Weights of a small mixture-of-experts language model, trained from scratch on English Wikipedia: 64 experts in each of 6 layers.
Below are experts of layer 4 (counted from 0) of a mixture-of-experts language model. Rows are named router (the router's row for the expert), gate (a neuron's input weights, with its number), up (a neuron's input weights, with its number) and show model dimensions 288-383. Each number is 50 + 15 x the weight over its row's rms, rounded and kept within 0 to 99.
Before each expert's rows: a language model's description of what the expert responds to; "gets" lists some tokens that make up at least twice as much of what it gets as of all text. This comes from a sample of Wikipedia text that the model never trained on. Tokens count by the router's weight.

# expert 61
Articles and possessive determiners opening a noun phrase, overwhelmingly the, also The, this, its, their, after prepositions.
gets: " the", " The", "The", "s", " his", " its"
router:60 55 49 61 71 90 48 48 35 72 37 74 61 79 43 46 35 54 48 65 70 39 63 48 77 40 47 70 30 62 54 53 65 49 46 64 28 60 44 55 69 58 50 34 37 10 65 69 43 63 57 50 45 79 45 53 45 28 89 90 53 65 36 09 18 54 65 48 53 73 73 48 43 49 66 57 32 46 50 53 38 42 62 42 45 48 47 59 48 36 55 35 53 46 50 78
gate1:63 75 48 85 81 46 59 40 42 44 54 61 58 51 51 42 37 59 73 45 50 40 65 66 51 44 49 41 59 54 41 40 64 42 77 70 54 50 73 52 57 63 85 32 39 47 61 74 63 62 53 39 45 68 41 55 50 47 48 48 55 58 40 44 42 70 76 55 39 45 65 39 50 66 46 75 43 81 62 46 50 27 46 61 42 55 40 59 74 34 47 62 49 46 91 53
up1:30 47 54 29 51 27 29 48 63 38 32 34 39 61 37 66 45 42 51 31 33 33 38 65 29 63 51 50 42 45 44 43 31 65 86 60 55 63 42 56 34 40 55 36 43 35 52 22 32 54 35 43 51 26 58 41 92 45 57 32 46 59 24 47 56 62 32 42 52 48 47 51 70 46 40 66 54 45 40 36 66 57 47 54 36 64 43 69 64 52 43 74 55 61 25 56
gate2:59 54 37 60 41 39 31 16 64 47 31 56 67 20 28 68 19 49 47 30 42 63 46 83 48 68 50 47 68 64 66 55 49 44 63 69 58 63 75 31 38 54 67 48 39 51 50 82 75 47 64 57 67 61 72 45 62 24 35 53 38 62 55 46 38 58 44 51 63 46 58 71 43 68 45 10 34 30 27 26 48 38 58 43 45 59 37 62 36 34 56 41 73 17 29 60
up2:42 32 56 80 80 50 40 36 58 44 53 56 51 37 69 29 43 37 43 33 56 62 54 35 66 58 57 23 58 44 38 52 53 32 32 29 46 55 43 79 56 25 58 56 32 49 55 61 72 49 67 21 62 46 54 50 49 57 29 62 34 47 46 65 51 55 49 45 59 65 70 50 54 48 41 55 70 54 79 85 51 43 45 36 48 67 51 10 30 62 33 53 37 46 45 49

# expert 26
Home-team scores in football results such as "Rangers 3-0", sentence-initial words after headings, and narrative verbs like went, began, competed.
gets: " |", "\n", " he", " He", " was", "In"
router:38 42 33 52 49 45 71 56 42 42 63 49 72 47 75 72 49 26 60 22 46 66 48 58 44 65 60 70 36 72 54 49 46 43 36 39 19 56 77 66 39 35 50 14 74 55 58 72 84 54 24 52 70 61 59 72 50 46 48 51 40 67 59 35 40 52 47 64 44 76 51 47 28 40 47 44 47 74 39 47 60 44 15 31 34 64 50 45 56 52 78 60 57 31 72 66
gate0:65 50 44 83 84 52 43 39 49 30 61 39 73 40 46 44 18 21 59 45 76 34 51 78 48 61 26 59 59 59 24 28 40 57 41 55 60 59 46 35 62 62 53 57 35 59 77 48 35 41 28 64 56 49 44 54 78 53 54 60 47 48 36 28 46 30 90 50 62 52 50 37 43 57 53 61 23 49 65 66 60 41 69 42 44 38 70 60 29 39 46 28 56 49 46 40
up0:40 64 85 48 41 36 49 76 25 50 81 47 58 45 54 43 32 75 51 54 43 64 54 20 52 33 51 48 38 57 57 66 58 51 78 31 58 47 81 37 56 54 34 61 36 41 68 59 47 35 65 83 58 67 53 15 23 48 48 38 47 63 35 51 56 69 57 56 44 41 63 53 48 55 33 52 94 28 47 29 47 61 73 45 69 36 61 48 54 44 58 45 83 64 67 52
gate1:51 47 49 51 53 50 18 84 41 59 49 47 74 40 21 86 27 42 64 76 47 75 39 51 47 29 44 58 38 70 59 37 64 33 77 56 30 31 32 45 39 28 25 30 59 48 58 75 49 31 47 58 58 47 91 64 69 63 36 47 54 29 53 50 60 54 64 39 64 44 50 51 44 43 47 35 51 66 20 61 24 42 81 61 41 59 39 57 61 12 57 69 28 47 66 51
up1:53 62 65 47 52 26 47 19 74 33 48 59 49 58 46 39 65 57 50 68 41 60 49 29 50 78 58 31 53 34 59 76 40 58 49 95 58 33 45 51 64 47 57 68 57 60 51 60 71 65 56 58 11 54 47 50 55 33 19 70 53 48 58 53 34 29 42 48 59 59 48 34 47 37 65 68 41 40 71 66 38 54 81 55 56 77 52 50 49 45 52 62 58 54 42 69

# expert 13
Prepositions right after a noun, chiefly of, also to, by, from, on, plus section-heading equals signs and line breaks.
gets: " of", " to", " by", " from", " on", " as"
router:29 62 36 48 51 38 22 43 38 57 63 68 29 74 48 42 44 58 50 44 36 49 55 75 33 57 51 54 53 58 46 27 74 38 66 51 42 59 33 41 65 30 30 69 61 79 45 61 58 54 35 53 59 53 32 64 43 74 43 42 42 60 46 90 40 25 48 45 32 27 55 39 59 36 63 50 48 29 40 45 64 41 63 53 67 55 67 40 48 42 57 64 71 33 75 21
gate0:31 40 81 55 53 59 36 57 24 62 67 46 67 29 59 80 37 38 59 61 65 55 32 43 54 46 60 47 29 26 61 37 37 54 56 67 39 27 49 67 57 32 38 57 60 54 55 59 72 45 50 55 12 54 44 61 37 65 61 36 75 35 67 61 59 20 55 64 53 47 85 43 54 65 44 78 67 43 38 64 50 64 57 27 21 31 38 61 67 33 63 46 45 51 65 65
up0:36 43 52 58 62 44 38 42 38 51 58 49 48 58 68 64 66 37 28 44 32 17 28 27 57 63 28 35 60 34 65 72 53 28 40 71 42 40 21 42 33 30 41 40 35 67 59 62 51 86 10 62 69 46 10 52 68 44 54 54 58 56 53 56 59 37 61 73 57 56 28 41 68 46 69 36 42 36 65 65 79 29 48 34 68 43 43 44 52 53 52 24 59 47 30 46
gate1:61 61 36 72 37 43 55 11 44 47 55 59 47 35 42 66 43 56 70 30 65 28 52 40 48 50 66 31 61 66 43 35 62 28 59 51 49 72 64 44 72 23 64 37 71 47 69 67 42 20 54 73 76 48 48 47 62 49 51 46 31 53 60 67 47 66 32 44 44 33 75 56 50 70 57 54 37 49 65 40 53 31 59 50 53 41 38 17 21 43 61 47 50 12 67 58
up1:32 70 26 57 59 42 61 63 40 66 43 20 74 44 56 53 29 78 53 68 34 42 17 54 45 72 27 70 40 55 76 45 38 55 52 61 55 34 67 25 54 20 34 43 45 55 48 49 55 43 55 39 70 33 54 28 62 44 35 74 58 39 53 64 12 48 41 74 44 40 81 30 60 51 51 40 49 74 28 57 57 73 46 72 30 39 53 41 36 64 47 34 51 70 57 63